Weights of a small mixture-of-experts language model, trained from scratch on English Wikipedia.
Size: vocabulary 32768, 117M parameters.
Training: a variant of Adam for the experts, 6610 steps.
Below are experts of layer 3 (counted from 0) of a mixture-of-experts language model. Rows are named router (the router's row for the expert), gate (a neuron's input weights, with its number), up (a neuron's input weights, with its number) and show model dimensions 0-159. Each number is 500 + 50 x the weight over its row's rms, rounded and kept within 0 to 999. Numbers have three digits each.
Before each expert's rows: a language model's description of what the expert responds to. This comes from a sample of Wikipedia text that the model never trained on.

# expert 44
The relative pronoun who after a noun, plus country codes and club names in sports tables, such as FC, GER, ESP, Hapoel.
router:503555504595503473545556474509440456598458531441536525530495487527497471501512500472502506475546476459503534356474434563533516459514571468507473502564490463472517407509418549513479539485491501421413464595511620478542518492529433552566459544536442544523499458437609405548590537526462536513453518510453510452480485565503531578564532507486508528487483484435511505391518531483446448576536570540497515474522505476401504499527454403455499605566496399503526472527527486525466502543488480
gate1:553613546409462476519526495438518488548613415513540463434412474504500537584481442500553464503462562509500563557608500535441518397516504455553398469560398588474509515486497454468506545474446462433518416510456449531549544480497500470512528531485517463560518555540494551530550515485424425588503532588475515394460492487497541528563499454464530508452462525428457478578483536548524551519547460527471459459471546532356472498452546527516488487350511462549545478516496468525331517590595434
up1:529566438478493490439508466466597571482485523475543551481460558403476542505381527549461528551616454478526374548427543509534501504526498484430531514535542493528406530514520505417527528549515542490518535495531556512504534527519529540456564518463507534507457568441492532488493536522544628523441500473450502458531518586499560525552434468545431428466475478493599433413445468556579471476374537427492457454602462554548477555567512561533473471522533561520471525611371447568470505446576570
gate2:464563477412474453503470427491486530537483497538561451475494554477442407493441354542451589485479596483525485550554467474537524524417452466454501477510543592427497563454561453464544553521460494531484525528530555586439550546517507574489463659507491496564532425568465490500460511522596484467551488451469486566500438514502482476507546509510423510503517501479496431552509505580447452387512537500545539638503466512583486464508473540427553586567516495426481536511440510431544509440479507
up2:543546493487455493506534482465484544490538428571432515532503523517475573606458641445568479528525493462521492556503467468530520564531593513490485509479508492524583476471406546470620384497588462533491483528478520512474466499537465461481589425510568500466524480490481481528636557426488494509479528551472446496488584543435508535556593477504527466609562486530551545565475504501547465461577521490451531423487501527519525525516432483539481561472447539510461392492533512494517481547489481
gate3:533437576586548650480504532432486500467405515544465528516496449441495479504444489448440450452435434424530458399487519557466471559573538494471503507457488418553518456514515519487433452453470522463553540584448566502532457453476454467533423484536437541590525425459522441522515548488509539513473482483492445489539475418456519463447639518495566510415402530505585500501481621533507564486540464537521557565621476521456523470491555539395528468499478459519455427522389480527488566506551458
up3:539475550485503479471470546461477502428548585487540556537501578452576444469475487508509498560492402549535432423509500417472561548629506504499483521560610432552437506437519498562445510485502521574452506485499476441476451471563531432507534430534443539525429460587523537528537560488516473563473510538513429492380484522480505565542489527541497354494460540490429445421476545438560592558471489536461580541580464535501535547547547446555462564520499516599491383365487514537461555545595466
gate4:561470502464527492467474489477526561527470526416517538468512361517467437338504489431436477579557382528392499512600525629531545548429513566527500488424496585528451497513506456575464492519472507502493497482533561446507446454497465478588509501446479442525410555503606471449521560548421511495463546468493450484585450462466480429488503497538458479462483513442486523459521523522509546488547577587433514498540498463488429593443502476511600566513546466445409483484463475460495585524485489
up4:426479478472491515475460490542536537515494453522456515429574547494546598429479441486503618599500550598462608440515398585516518525523565498463458417552547478407523518487502526465419351435550547506498555556456565542460540546518518644449531568474566448521505381433388458514457463477522399516472483589492562487469455463519405555480541485541491494594522464523530474636526548449493505495485475433470572645538455518448564509483466528460553459545492527498441491514479515497498481518493388
gate5:479462586505458543499481459453494561509585402528502485488515480389620511471434516492506480445525549456438527488476484558500491481476489449488578456517529437594533540533530477508555554545509469451509499494524579417516438430519521503453541521552552474459515541479435552448548536459453387624509577521548474520516552448549493515325448496429533506479459533459576543481484577499472517530534566430518421367561463493494545470430454464502479468481524475488489536545448445511546501478463508
up5:481490520482466456502478538524546608424544549510497503518467507438511482420433492492457537476544496466511529543531537491514585515636497506548465510503565517553443526496537536498461503537528473593544605482480472452511522484522504411510546501432515505586500471538569529564569495476507440497452496438486502519410631498512541481447434463459477343437454414521653459583471460468553457474498458454395570474534464469428559355506572476562497527523456526569480502443447566549409477544474539
gate6:550446522562610597471462462539462537518561466458509507407448520545444535474581458419496599540481404442545476499458540538458484504551489494489387456366587450409454555471442478523450498562549493481505584571540542455396449468495386561563438524548495536419549473486520483421442540521463425575468505595473459467508540486520566467428540552482505560462467504564522585458517560396413528578511523537485491562481479485509439475434510483525489483510548572540501531490451488508485535564526463
up6:503472450533463498465512552459455560410453557451504505483590462458578528508514541547559557423493428543528531443542415482557433543536591418543491463488546478419471412501499484507454470558546500477512452472523490441501412433548470549549486514439413424464604489497508522486508479533461516477492544531557554507412541587494603441447434469436515565408519440509461539464472563444388539446570539533538511515594429554451561495480553487514551514542457546457527456500516516525440494529406434
gate7:444525609542520502463463462454490543605436547554493609368621456471526371580488433499536512466430533431437441544487583606498458460489495468525554460509520419478438524571508398419513600551433520519581505461543585455537492521448481488535468597442540475511497506430415526515606518507476552580490490507518493399563493542490489551477471516549524544532599495493500493496462439515520552569501478569545471499489517450362533546516501483504584433512520435492512510499575458593485487477465499
up7:480495577474479430481489431501426437494458455600458475461500498482481507587425509487560558519442455488554559528485476462469474511514503438485493438589429491485582616503571520456468549444495490516568501539520566560572511510516510503428506472596452459473506532463484541589537490513490535513631449540454487501435482483404459569531440573573542585446477481452479429509501597542442500567548476524417528528474554543501506578531571505536467493540498473440544553513607472478495519464533539
gate8:457434440535586498452535459550479469462468543559514573506468463519459519524524461489526527561469499436420553506542515533409471400477511358501511452540444466514515535472510569521467574511531472543495438511571556390479509557510510548578619487528477461394545447521563502507560564474541597572533460469556517500446490541419466514519586543439544547498540483564482482542544593387455505543423497518531491430488506583529520595463477421502480571476513501523510476385500560488569408566473533
up8:492513541410520386565494452515600494504514537491473551505478505543456488472612461522461503536523438595484505563538480438503455437551431401479494496466476587599420481491549464502457542470570534484536366550542547521594549536436455544518528519500445443557479481448445466470559596479439481503496463531468531477531552533534393555529515523535618451433502471478489472449459498514520518583483465511450541440544497550478615461467487524512551513565510524557459562406492497420517493546452485
gate9:517543457467506446571440521488509556499525529448502531446441408466562435316560498500539542486457451477477458437458523556558442514447500559549520478487511529453525467529548555472460408496570478490510474547525554578539595507480395410545576533506478485409426504403608445539485524446585561448542537584515530512534476431459572445472466467461486579496419490447423565477545463518371568444578543411538495538480557467537468559497489499495590545487463494543434466523451472497502541473503542
up9:551467527519524490390492519413493424541497477488389497457431455477532574497515469547501484568502457470522480495485479538537434407438570537472466620502426591466442417562529550467524399501428522477479477600493514499557434531548470491488497453482521504509536492604486552556514471388549545572466528502547469511558434462454528497490517424580550429501494498558535459430515441558474496564452597493490394448579535554561446453500438479504502568479505499542499479476473458523578540472533551
gate10:554491525509524597459533472476517558467567489453506474473502462507576478517534429479470578531556386440598519506322525452528459478540414463473430463448493481545469474489471437429540530498497489469512422607492555566456497532455498501505494450580591457496499501489470524609622459536399598579555528552563554447632513464474582543562463462490576523550475493515509440481554500475502556555500531481563478493455550536405482591524513493524447587467532492476528539523540490504520555563475495
up10:475450452541465454442535495566494442464445487523449547484496434498514504534582424436478564499536461518447547517587571493630505377506444454570493501441465541516517426448490437465528463528541392518489511474526444464607600530502543503548442501525524494482481482550493430484574468496434495402446407350516460507547469487528499509552504486512514481479424536502454568464438575477505510528485572552459578466508549486491475551446438456547579574521536510477557507411479465409509475520456525
gate11:481541473449507510532558445496491413538521540485448470461520519549440516491564512571525473437471504509542454473443646454546450512514531454439416515535511558448509451456517489518477546473474491529504462456510495500527544499522501581383513542518484595520530508486530498526443482459524479522532467496418420493520411524520489464505543523524575466451456501511459557501458533497503509495545523572438482629508514496530480466514517482469460508497550547467485580455496444455510536464474435
up11:523573496538489478574494501483555451427512404433502567551420468491512560491479427604509552514441469411559406523607543470503465485549518565482461507495460395449500537530457497586522503629480536464477459531491559518504462515582537572526592489536514441469452475508498501542588499465494548443528478540512560492504517512487557537480462499461487508492486408573543576493471439417503524526514530441490586401476414548456577549419523474513482477541457470469578461446535473549483495469559475
gate12:519566571530505491529503543482429539436439535389425463524536485501606508510592517481514510590471499552417490535433494462499450556482543491487617514494425458522453610497474463412495509552573517517482446467445381463505495436470579469510517498457596545478519493536601488527568450538565463485531550447471484503513540456535516451477546510509517512539457537494466579466599545403449481444583473543441553556510565488446499499505525526510542558505485508532496419509524418541534512517587482
up12:364456503445500479520498542530523452490430547522590489492556492471499481545525521549466513471442464542460544512517570492464495512517451436483486514435599521485526588470491394453451453460476426477499422393531492526605452530548550503543529476477397512526466452578498493366413472502486528396432493527537454511538411492526502490414512543497520397427510505479436420462476503525456500556468478580461517470489486506525585470497570500408587466492541474551516514481479597455426460492479434
gate13:474501485468486468582490568463509451548525535390489480572581427441490612465496459522522409494463445436525410546470460519489509535483507497491476462576449390486459489533556552560459511529511555453528346520470417501516484449492474493515506435456462474625551480407573433511530563550496634462480479498529507529460530492490480437560456444579575432479511499535500411444517488497646461509479548517508539461545623405421544501497462545593471413508476462506551411508437502548444470500549517
up13:477577556604472526515407518475475478434495430451466550423507472535523430491567457492500500542530492645450428508540541578477441514510548492544524394493503448520516540517453490503394464480495588408547445470435539410588487478490453459612541458421472527570531428523555489447532548541539570511460397613436486540506503532517440447409546452613482513509437463511458502452527445507483530469524536471533510529511560466521561516542431487493572511474473483409544437510550507569496533498542490
gate14:515519387494512432504460496569546500572430491413549370477512441459516450537521466504492489397544473450567468435559539536546455449451522628479558577530529469501480452419515537596544509471410573467487616436526522494440464470443413510511531492518455543447467502445561564574463557552581502441538466392445599445588476354510461489543409542530432554470512518480536459520456503472496474460474540474542503496417571586428577405503510452514567408538586514454511485434495539546506526477646478
up14:421543441558461532475511494502468512414440502479426522535476505437479564615532528517492506554406489462399493555496471481518433542607530533502520498454410470587442594492488491437553485455538465472502477538590531434614481514598425484503535510423546449463554570560480564479506527473498487568499513487509443489413596602481487515480541476400535505501458526536492557540427455508478552620534479545435525470484521498478534561461569542528516376502471471518389555486506636509561437506433540
gate15:510546545526443534460553463494517606503470587455481511508507490573533435528488449446421580412505488496515508554465499559542454523486467487570564537482522534541457446516452513419497416608490536461457616502512525515545516448501549483457444498511537497416504466531499507457528429577542502496524506517496539509509385389522543492453664511540573517555473494519489460597544556458519536411575456409515426490458585601416493484485443545484547624490475496428446432460542573503498472447536589
up15:396487560444496465527511436512495493482525469523503397435524472506513561475400425564481466590483473446526435522550464476472479448537510443490490471451432475498528571464518456550534573519457490482477496424537458494486524502480507510487566434468474457574426420500450436569464492544493440583484472424487486516560539558399378412491414426598532496535444491459531490557501523562476467531470394428423481557415507479443600479487512489462479409539476538530502394557414410502510555410600491
gate16:511492531488483415578500545477571527510607506512465503506500453570540456493465510411480496417466526549504443429432541581456528456467512491548465486471560495466475454516609393561461445525514493478483539488576510420504550446384420522479337455512454513563467525487442523540528481462446576621478512566606603565519498419473531565503488484519451434507566444472448530529436465486491606339513440516480530531424554517446600563476519507467568437555502427467539414448424503523428533517590482
up16:489463445511502462534473504497528455504487626506520423452470494445569516532476512469495455454492488407489516523495475475552587415462436518434349517474569512553429421581532503533488494519517524564540568538564550411469522516505490501439452472511513561493513518530511472418472391486368519524402476535546484483552504490442444585510490488442629475452446500507451424532422446587551468600504587517518596596493534511501436593507549365430482553520548429463508496468484582508430557533512463
gate17:536595474481393540466536584533484483491503484490529564480443439529485509417556440415447514457456448549543515514522488562504399450474513438492576507447511480407565510472465555531481549492439500430378453577529446550507622510501499535436488586442546507545523525575487455554492493559552471360530476515493548393533388410562479595483484423481519500502547494517451415454555514406411444563597515425417513539533506370563513500520593566421449481464564533478622523569573489539489584454440479
up17:483492443562458496387481557502504528524461563524509526493507498559546488545522493452481574508557433544525424468500479494500409441509532472426520507533557541456484566486563519494501495465451539455457516452431484433466558499468506564469471514496440489515581549579517509484488570496620500543542453419418531554466442512454500579448499471562453597419505544502402396476483465454491452490503488555432505569558548517612489522531542469427447472558551464577505585398517453565541508550496494
gate18:488477485472510495574592466467468467489467516445461452507540501520534426516463462559441438510462543493424497518535493612439508559491538531475487453544384458497456488495577441487534497519540458441499520539489498448543511447421575621531565555462518485475497545404529609580424499456476522459522450520406573559593505460543466543503437510451443522500505473466492499510539442524488523563490521470603507421447506524360513476488443496526417484514503443401513465497434528483533497461458495
up18:434579549593535364517438524455493596595514505473516491490497439545532541499413481470501487521427498498520564550548482500484432576405501416406537425404475576468571453510448538437429620464564465525455544466458563443493463502541468490510452385445517426510472535586476453464450531555488523516510512516492513548497406566509559512482498507448530431566458466544577560562434512520529430436497413537377488550563449480520528504486503567504589547462488529549444499546481500539535526491480542
gate19:503464520512479629535510441428496541579500482488483502510467513499515528568477492429500576491455518435543418442428545478489470503546514497486462496559475458555509527509485560456444478508419468387510409574547556513520512526419556398537406456516495464464525499465441475582512535435439576531475522521461562508540443575462590462446531456382500501521584528386596552501542529474443527546503500505581478497450484542458495631510494419370447581547446451452423528536515443551459485513535485
up19:438477515560478573446492517472441542532468594496468507468513459511491594504461517454566503495381526447480421481435495459511467568591459421511464520528492476503387514519524516563450406627487469491547506592449557475553377544477511482525421513489504520500561487443396553530499526505447462485401530496528535560501511548468610497501549534563582430468520485396577599545482558441551439509483483524501525558451435530511423547528530388401523569521509441561541527511460372570530532533516515
gate20:518540511464513486529514530512472491552569499514440475505447458427540426577504440516521485469515532541498551558606486545484470496483547504485536531537490490554540418521462506587519422490476545623512543459449569574507488518536457579538507519463390421441465512558456567538574459555477576559551510524439486454609406523538505490505413564556534588437528465493427460497493567498431535429496546489523425545522488489408442500621433506530462478539495378409558407417514494531485523393473549
up20:477487589464558534548509466505558578463524464499545430501482427540550452475535561512544509585554581484520403465506490509496466557486464406549539548570463429531492544587539538495455462520560511528501513519500506448547401513509533479479459473583565515551425542531488633456415504421552487501444487568436475529452476497465491475556512472486490586551535608461554529503580506463567510431558435484507459605580477592477510476484519447428422432426477518557423566496518524566533486596386454
gate21:502535552525563598550522447549514490484445474445430517393566471573429544465553518451477500444553482407479521477467440579462423471462516486531453469507531439505509530531364547484460412488521473523517530501544507509479531476506428544472529451529605473514430516531518475467442457538527458441510523498506493472488418575509454551471535405470440571542534477478426491487500527459518569525579594459446569471421589486514455389506480474482488543489556628455512505668525500581534527445483485
up21:539455441470485431519475457461568547458561489522545561532540441397447415491546544552469512506554452501485503528594458482521503484549511492555481510473554430517551439451494545547515516508540509546535513529501507473441478525479567538504564586501460532451460508517492457496575557449461515539495485435459473449465474431541506431571564486478473462519526476454487599449542490399620455527437542422419513456473525498558617555493441454528570579510478451449526500483382449452467460475533548
gate22:486501589435551548573541472426521440495502405494440446472433479441496412531530485500548515524572452456480536563507501460523498532414462455527650495489502464509487525480586465411586450545528455515528450602505441415543582518510524477533434523407525492574492456487436460425477508441561472523533586530512541490582504378555505462484525587443460472555439521477513582536474512451539574444458490474510455473471547464461503568550577510483454524443443528502449465525539432467504559460407583
up22:480532452536466475426492529578445549465459481514521601468517458542467524530525577494496550547460582489500428538536518524458444528497536411467430484497400407445425541556587497526540387487574540493564566512466417466461494539518481390412501461444498449494476494489421483459548609532465523551502448512462582459492573493456594483457465499483531560471577546493556480452538480478574369602482538561508577496575499477530468596552468464514511466487658524464406453548516641559492420593478451
gate23:565518514447539483571516481458494553549433475452395441481576549451483466415431450457489528520563469601507443506577475503514510462534555475426503451530530557444480483483545470516517552513413529498593545531434521533527509466452575607540487466514422484515434481559519536507454526559583577461454422485461463505428509482490490428479506483548479398383473511506535413588448452583497472459496522502490533516567453558503519434471484463517511451566511398557508365533493508486515413411551463
up23:557538363560470526437540612611543449493507540508403504431492557485454549479502513475493507483566496453465496534425545508474445560625510472562508538524529421477539528457523437462432477514588532510485445503534444476526553498478559472482563487450559439555454557540457475552499503568427456575561536548468561405560510558575467602516458417496539533507551418508496450497564477513543485512525521568470426556511540492476457422527479550507510463503486551477387531450550464452425443557429463
gate24:512407420529438504387461514563550488462565523490472520477449517504505546533484380524474525509493542459591460556521623456458567448511466394411460523594540524542424561487498564471438559516483545474507497569522520476365592481502458522422545478477496448473512501457527384490408510522542530595543507496432564456544629619479556506563440479475577558357570485462515457464575400527468502541515526483524535413563501478468486569519475510449526550524429525461439376476510577593507487513493498
up24:439403517456436408445455537539512608559411486438466501524530550525480542570550562568468567483457433515487457536474526458507414516430500495461511400541452515478517546529529569518478521506533546429555581620519481441529421467536514520514475519463409472488526503519472531534501538470445524512537551448485524450532541578497444529533454502516563460501466543531516484462422440525478479515433481486542548506479426573529520511433461409497443464500527581482474432558487457495555588433578397
gate25:456477495372571492455548523484551457385498522543421492506537526434493458481504499419503495479519485472504523485522527459394523388503507488478581567483534500448439522444465456413465597551604473514463517570537547565591494600586506440443538503482539510471512511487436508576526464557459464516537574460425469460553529528479516529544528486617498427496517481528448452455553527549486518429479489537478578416488527523476508481488592577475471429464491541487560440509535467546503427533510479
up25:515498511546584555550502438485519413473528450495440537472477519420410491547439477448542504463402628493603488518475571542485465463537481536429551508505481485464518452542490469445454447522475524471511465483504520559452535486382557356503485499604561485460435493496466459526538505522515516555561452430480560430465583464434573604521410435486518458422512570469429457460449443499576540559496451437538549487442492507499470563468533539521494489420544500459522575568467499566440583486544501
gate26:481447542415584582558548577473501514503529521491443495502512394599462463500605438492530555467480484551562482526511495535493513401612538441493513467494437488493423542447477546606472493526468454543436491640561538474472490465499563402452537462433561548579451615534466479526534558513545585493538566508535535495484578391469477506519512483466575510413424437475433445440541519597532510484517527528499472514511537448417485567514558482492511490514505452532482486519515491618470513556546421
up26:552573448469491435477494506431456497508420428527454546497541463563523490579538461476495451440592586461495555536577451445448532519563452457523559471525472503460477535501531522519465456486504566581468477556502499446460564426587418503510563432467558565550495518503498423449534570546422575518500515478531526465432561446538497547480547447504545522499478484497459571548583499504475476444535535589355546389477518425437430526558453522488464527569513545470450486546460482567502449545468482
gate27:460410456546465529485508472414418511538572443542616478545533583582426429562444441472517498566421570502516504431438549483409515468529434495499467542515511546423507591495437575493531508555428473508467538569554532437504481530588422490524481552413538506596531474503497544509454611530446460511486471520463512504477507529499522437499552467506476464514418518448495470534527421479454544562448468453493522481524452481526462614419427476391590440419491544574487593434571483498511573554448480
up27:578543477510532516510472574442551548537495509532554555543467474517455527522478501553656515485573467456524609430501494511448482496521534540477454576467474451632625488559480488546467543541464518573537566519437435557609483513492509528476457460482507571433516461540390491499526420446481465404630553481509583473566526462396531547459591421367469620507593519480475497415410416532609479546533474517480627578531412520534574560525499546489575523467519393455555479518505460537438621444511466
gate28:585471500469513569488558555521551519495548420549458494513432526616471504462473564540445435478508562471454596505530485512415546492559475448500473530466480498545441506500473483560484547436430506439510472421524489507435490488565509534490515487560485537496475604442608452497459472465458521547452615532508439487459540423521591489487611491482535470427510492457567586429531522549463479446512450593566505480534631507567514556564565455578395517551512438499495496589546549498476594456526535
up28:528545494530543548395483521527532461481546452548440497504548486520405482549465566504506483552439501445481597479594572507499474401490520436449555476501478455448552534430546449505423393474573523593511496599481488484548592557617438490437462472512506537503457500543505496415576496545404503531464591531446570502503435506460588550445529374536565520587484389508546597535470583577535602449448574598524528535444548467476549503507535433570449405459509494536539503530481524502526553592475500
gate29:440423557533456470483492497425490472554537553486599484438509465434483478610447500492425494454431447411481509573473487499414517556472473444537556472452460500552529415566507486593583463528478550526503480621538480465503411526537514483522583490470401454522458444572528450447501544412489442520442458400507544483562593476525504470533620564568417489556453486534579410575541569432415428494437602539526489405456561400487546481538504508476531464465533529473496512610458520529484440400462550
up29:397534517560553463459523586494492474450505448554481499477545519468517503453484564513538528417469525502563475528539518466502454484539547472490514534507419543463510553438546505437526491512501544452551512515472537433607525519525519430463391504489480462540514491479427554533579535396454505579470436571549535421506535531441593516466545509426476512426520465467672487432519434456486572519546445578535432517553467638469557570461452462442531512535598469470434571526474549510429469537564530
gate30:436430499524554482564494580495540648486538502510471542502544550475493367555478489600548500532483490549610463439522405423393435452542469526502534485482556471540507565545470522566535570494508536577490422501474553481495485519453524460548459552526568488548504465474437549538504450529491547526421557566558457464363502570388495540517473526512554468472535527490528456467477493378419496540475469457488537450412464507473568497444442526464499570476430437461563469483532554475373573489548514
up30:510537422512513415535422533439503583564557485440475627620465487505475504581486494519545520469471556511485512442518501541450438359501446425501478455582554532463495470514522480537544513486581524511553561532424543490528467489528603443474485524448567473475506501455487537573515507436441392484472487547505511544439515542441694501591525512419573441528522514479606405469632455435530540620510475552477527524491445513444553508521504412437517537502529422477477453522458498422433410581521500
gate31:538537435455444493553530438479601509500559431519463492503542416449472481562525548509410560369496487372446457547584515546472484417533488517516458447505529436532621511494488428537558398511478529496557549573511498556490499521456535532445500566443448529481509565542546494475474491499518516503432515445498462467487555523510428531508501490497412566476557542512553398546488439428518436454452625489483489505439438555486542461467487466507490374465569505498508471530422535584488380459533511
up31:467555503521543542473501340478537416427491565533444547421388508444539435466513517442533513585485441548511541536528555567524560498562427395568530576544589411435420401487443410473448523444487448467449579466501650428558550474548546516414545601528547528580517534449485476534533461516479503490476436468495555442464448408601524518470529515547508493423515447547535466501460476587552538541611461529500455524503429523509454496511519539608438526555484422472486488532519532520530446466493529
gate32:509455468488422552513474536416490504481547560474577545456537546532507470417527459448563591527512490430566506441378524480471523425480501510628476517526550472479473549456476455552492536572512440494402545555547469482616448519410435574425507480425515457575584536531385544554549467508436430531614495484572492464544517446575551461525517550476539585530501510448509500575517454561532455507512451471494393477551551501450576485489607464499527487451507563531417422492531498466459579530458527
up32:477453531462506474491522431512519531392428532534527462459460528419591528420496475523477535370465476472424508582469573496557557524439440592512483437488488485576476564496517578532482564502483476508429515522417486426566450521544478505487535413504488479540467514531582457458435459486477580519520479463474626533502496595520436495562478487507475439424440502567593549476390480528509447507500494525487375502502521458562547441505504474553499575534555425489514446528504552432533483517450516
gate33:367474498538469478552497422535544574553503568442506540546519473541610466550491436573445471471483560460446504490466478476516468446499560457567519384537494480538532445589457456494543586432521475458582492462549587449585513521449453506543531503592482415503567456519565497473525454523431467496474498499446458432471465529516498439474494467408519542518542561466473465482486517456479497517455461504503462496477494459414540525409479600442511528561473457526486487506473580438443468508464502
up33:578499493541557500575577543508435491488510466477493543569442434431448549530535440506528448504511448528587611559523530616485559538463502549479423512479512449545419485424406513497479470525454537581442623504510545457518579553496485487508553408535550534518385523541423518554525548504450487599481456537558543471525537482523425483541445481581545414509524456583528446527467522479447541486532554550508557488579551472577518519524517478598506539488591583508478469459502453563442554511523498
gate34:509422513469531433439513425477517522431509421462503495500550547423569419531380559498513512351539523515541507522580614479493525468487468469528475429530490528533460545490517450458544477531444606524528578513436442494479460627500404539495559467493608527545444498534508545549515491469542487597531519554556548476386491491605485463506502523547421460495544525516562532506418568475477466498500526431468531450597515527493471503465502482543478495520490527553378488481465601467508522528499539
up34:459475478516440440471468597504555453572485551572450510398514483530576583532603486517451523528548539514580460477543450537549469596451528537470563371484564460465490523498509511491395548510497500495534570479482447548488502502508426586483546455387498466470537479503583512556631524425502519470532393447526420516560410504434509568529495484450531555501484518478449477479514476476456492523462519444533520559509477456479506485611518463568488521468611540499527458472506439504579519386555447
gate35:462508536567539557629465494541440464552531480410417430515357518446516544619438477534514526474507423417535461512450511473509489464606524452477511554601457495506555514516406481491447550466591474503534556570451515505553419497533595357563476462491464490502476510470452497483482469508514454536563552556484484476500468546580495417530517506419494479540458558562462465486540517429509454533500520491515501480495583547489461442457588431449465520555518540542428482435468483542471583558427523
up35:534517408482539502506515489464449518503520451466396478555475520487436619458455481533499502502570554562513550497471536515411628555587447526556451533558579490450466371542455516524525505458576504527473500534582490420440521456560631462516566523520501514540583530522476402429502579486505492550523471470439580465441539536520431525550456437419525404554494488449561512465499507437538391530467533484551592516412435483434568549484506439602557546575481499553486479509500502560470464453544509
gate36:456515437518421533472503411488501456537489542535456376445504504545519433574512505538531573444502477484427478443485509583456500584498566525518505487525433445552472511464506530555594537546484495430565570570456468505505530489480458532538482461439445488535511468565571556479533559512426508492525493515481449438586446506546463540492549518470495466494494480521501436525469481407464488529494489516449577540502529498437550514500473433525521508525415501598442454489539485455439504447562465
up36:533533601428538415526453473385518495491484567454391475425559523449408427540523481447524551468460480552509513578547537491544455516469546473566532512560709493447554417466463430524459460514445469483536487511487550540476428475510572548455406479444440513498492510459608531474521516452575481475371533455501544537445536425498491532549412567523431614538568457478428571569564486579626437578450598503588520500432480540548386577492478469460504438528510507435494512581527476508502511425527555
gate37:502493461490542530539509411587450440609444421460515560617470546442414480461587505516472519533544550496442451520558409494479483463498434420538518477519581423515522517487492509495447455453526470432606515557530527487488549578524546515551508619459538436492452522407539449476565501479459495475414495585546642510513537547566422547566477506446389488483564418416468635471446530398499413510508531531561435513549576449505555503364568485533515487462472515455387592493566508437492533509533498
up37:545370537453531474472524516485496492438517457479483481473499450539565487522500554470446516532541416513507528576457526529402514460496541464441505533407466550574466409464554519461484574475467513549495569358550481411500539604484432464413489458518479580540595450410434499463514517491489539446466534478533436472526472385435404432533499550511553467451503561516594509534540413491438537565509569486508469486518491537564423502524493484421405484502509501585555433478513513551527449493499528
gate38:537453433518501547512531506505439442464559548533523456566501538481453485385528508440507523485576469513521494507520529528503512476453482469626502497468462539515575531529535589548464536563556518473367584503533474500473573428404461422405542465482581427584503404436534400551528470519521491506547410497524526515465506481499486490408499471431474530571483492516480517509558424515501549421546603476457531568418423463607485505487549442540483600468591584460444412557481429556469499433531479
up38:559483524497513486526481545496562522447518508503473564550467517536489421563477457544475507459426450558518595520607536449499429459442421529547469475412549526503438524529536407517436485541486460591447444495480485544627518522480463561523557574551536395406452530521499464440460542508573441525480546450515465566522493565401420493502555582517549449538525535490451584519432571549451529385497431527475520514450516636564600437455517561517431591506537481507512491496519552461367545509516432
gate39:446561520527513490498534520502455473493482497489546563538474501556459531481416488529424444546484442494458480541428539536467466444508438492510462477481357573533443517562504483452542490479525439457563478431513670535498478471434477503502480502492534451538443467524514589462532511480598520489511513444571505560539457497516494464461480395507484437525496576483560564420490471467498535562450540552513492498476472598485556543459505488464479480519470556522463582460467374438503520522474487
up39:519449463500524618506474465523497550467560493532416490494567499403509499562504487489511540469521556504420508486494452533502537505540574575569563527514530460520530468486371542449440622488479464612452533496594419438471427447484467565548463531404513480445478572494469463543511485473532449520564459517485465569505565468413500436515450546511536448436591561570449518546524460498502437427469543475505530437543473486590493489501536540621487473409460519497486494507475519452443501555439418
gate40:472463516403446544488607470464417568579483532503505417494553500467507477491473546532448431567449520411490512482490495495477539455495488545553543552444449541559565464599439533539441603552496475599580494461512530444408430556523548546512564515439509527457467398551535536489463408485489480572545425511501471520447542648510508406526505485568502512503535488534486500575531583458505521532473492513540436525434539461551508477416484518501603457483404483432536445395497550522549535474471561
up40:408533430442506570590463484615507482478530551487538490529492487525502451408523506466554450457584548447464489411479483480571479496502533490454579548461462571483506396549502502489536503525416505500437507526482503453511545488497534497555436435459375524476477486574496493511458428500565582498554465398470503500564455572504519440515476445425469472470432549492506538443496451456469555425480480570471480476527476443445484481497460452449498460576434525481602460515578501522573503575448504
gate41:454493498540520586488505508516573445440488455525481514532460515425546490552558532497443564514512545442505622450515521597517506427542519502505451514502470527484465427534435532572469546341470534422481443439523516510522488544554466536450472482408393650454394454475569527552527508483529510400528551507472380422519514513593480484396644538602414500478499435432435497441556514464462514504386547522473448584580484557535499505483460526538487486460585499465442503456537510491488459486603402
up41:519532503382496486571520502473498525501509597492440471445529555525567568452412502488554467555483406505504400471469463541496546558460569475460509500561523444444505490622472429472504537526531537526447533461528536507443391528410514545549471507561544510579548537487441530479529450463514521571448508549535462579500493537452542505468499465512481494563454552571554528643457498450542546465487450442470552438572459501537401547508545453518551614516504519472521491540509550547547498479534561
gate42:497465477493439518517484593537512529551488511498492485556498497455521448512494507535517432480451464455431518487407434399463497535542548480591470573520454565582416527507527514593494505527439464583502422487474422537587525439462540587559468489436416560532593461495571469493550573542533545462443504450467527478596479433539449559484451553585491436556424557541498502476532538461499538544442538564516522470516586451429551525482583549490528488550412614485482478536501501462494484554466455
up42:427466562473510443464524450390553577485497433428487499469535455417474510521501496483504612538483497547514527485555522488525522498471551542427495412495543547452520526546442534549490492563523533471492606504582576520495567494481541452518576542548551514486521498487387540461529443481458493600548516502475412479496538485453530503476424436491491507596454427519520506551497368536481585536468406537445449557522396448551546486479372429474519483465476520526482423485443584535569487518515513
gate43:442434495533466505474481564527478473510528479474577488430526387494472562446496537414487530432473453471495440536553463495552390489543526453476475522559452472552524550450457460562445485562571517498437501591533537449684589509570538492485533526473529443497535513477483469454451488692484424523478486423458521468499511438488513517461457531527481575518522467528523513532506507518511464475443482509481480562519399388445477530487550436603559533554514460420446453542561578509528529563465413
up43:468471577465494467561554401429518552445392498553510521516503526443410423594535484524447472507472510512491509576444538504505534468430449464585439575505530362516541465459465478522493451503556460493477517551564400493455513464415533423536461455494537527452563580406510551492445514486454453522487545551474439496445573587464538564468568483483493491502606545541541497433492532439483566493511498505391554594484518468471478452450483427471493566437475541465601537529471552545434502554517464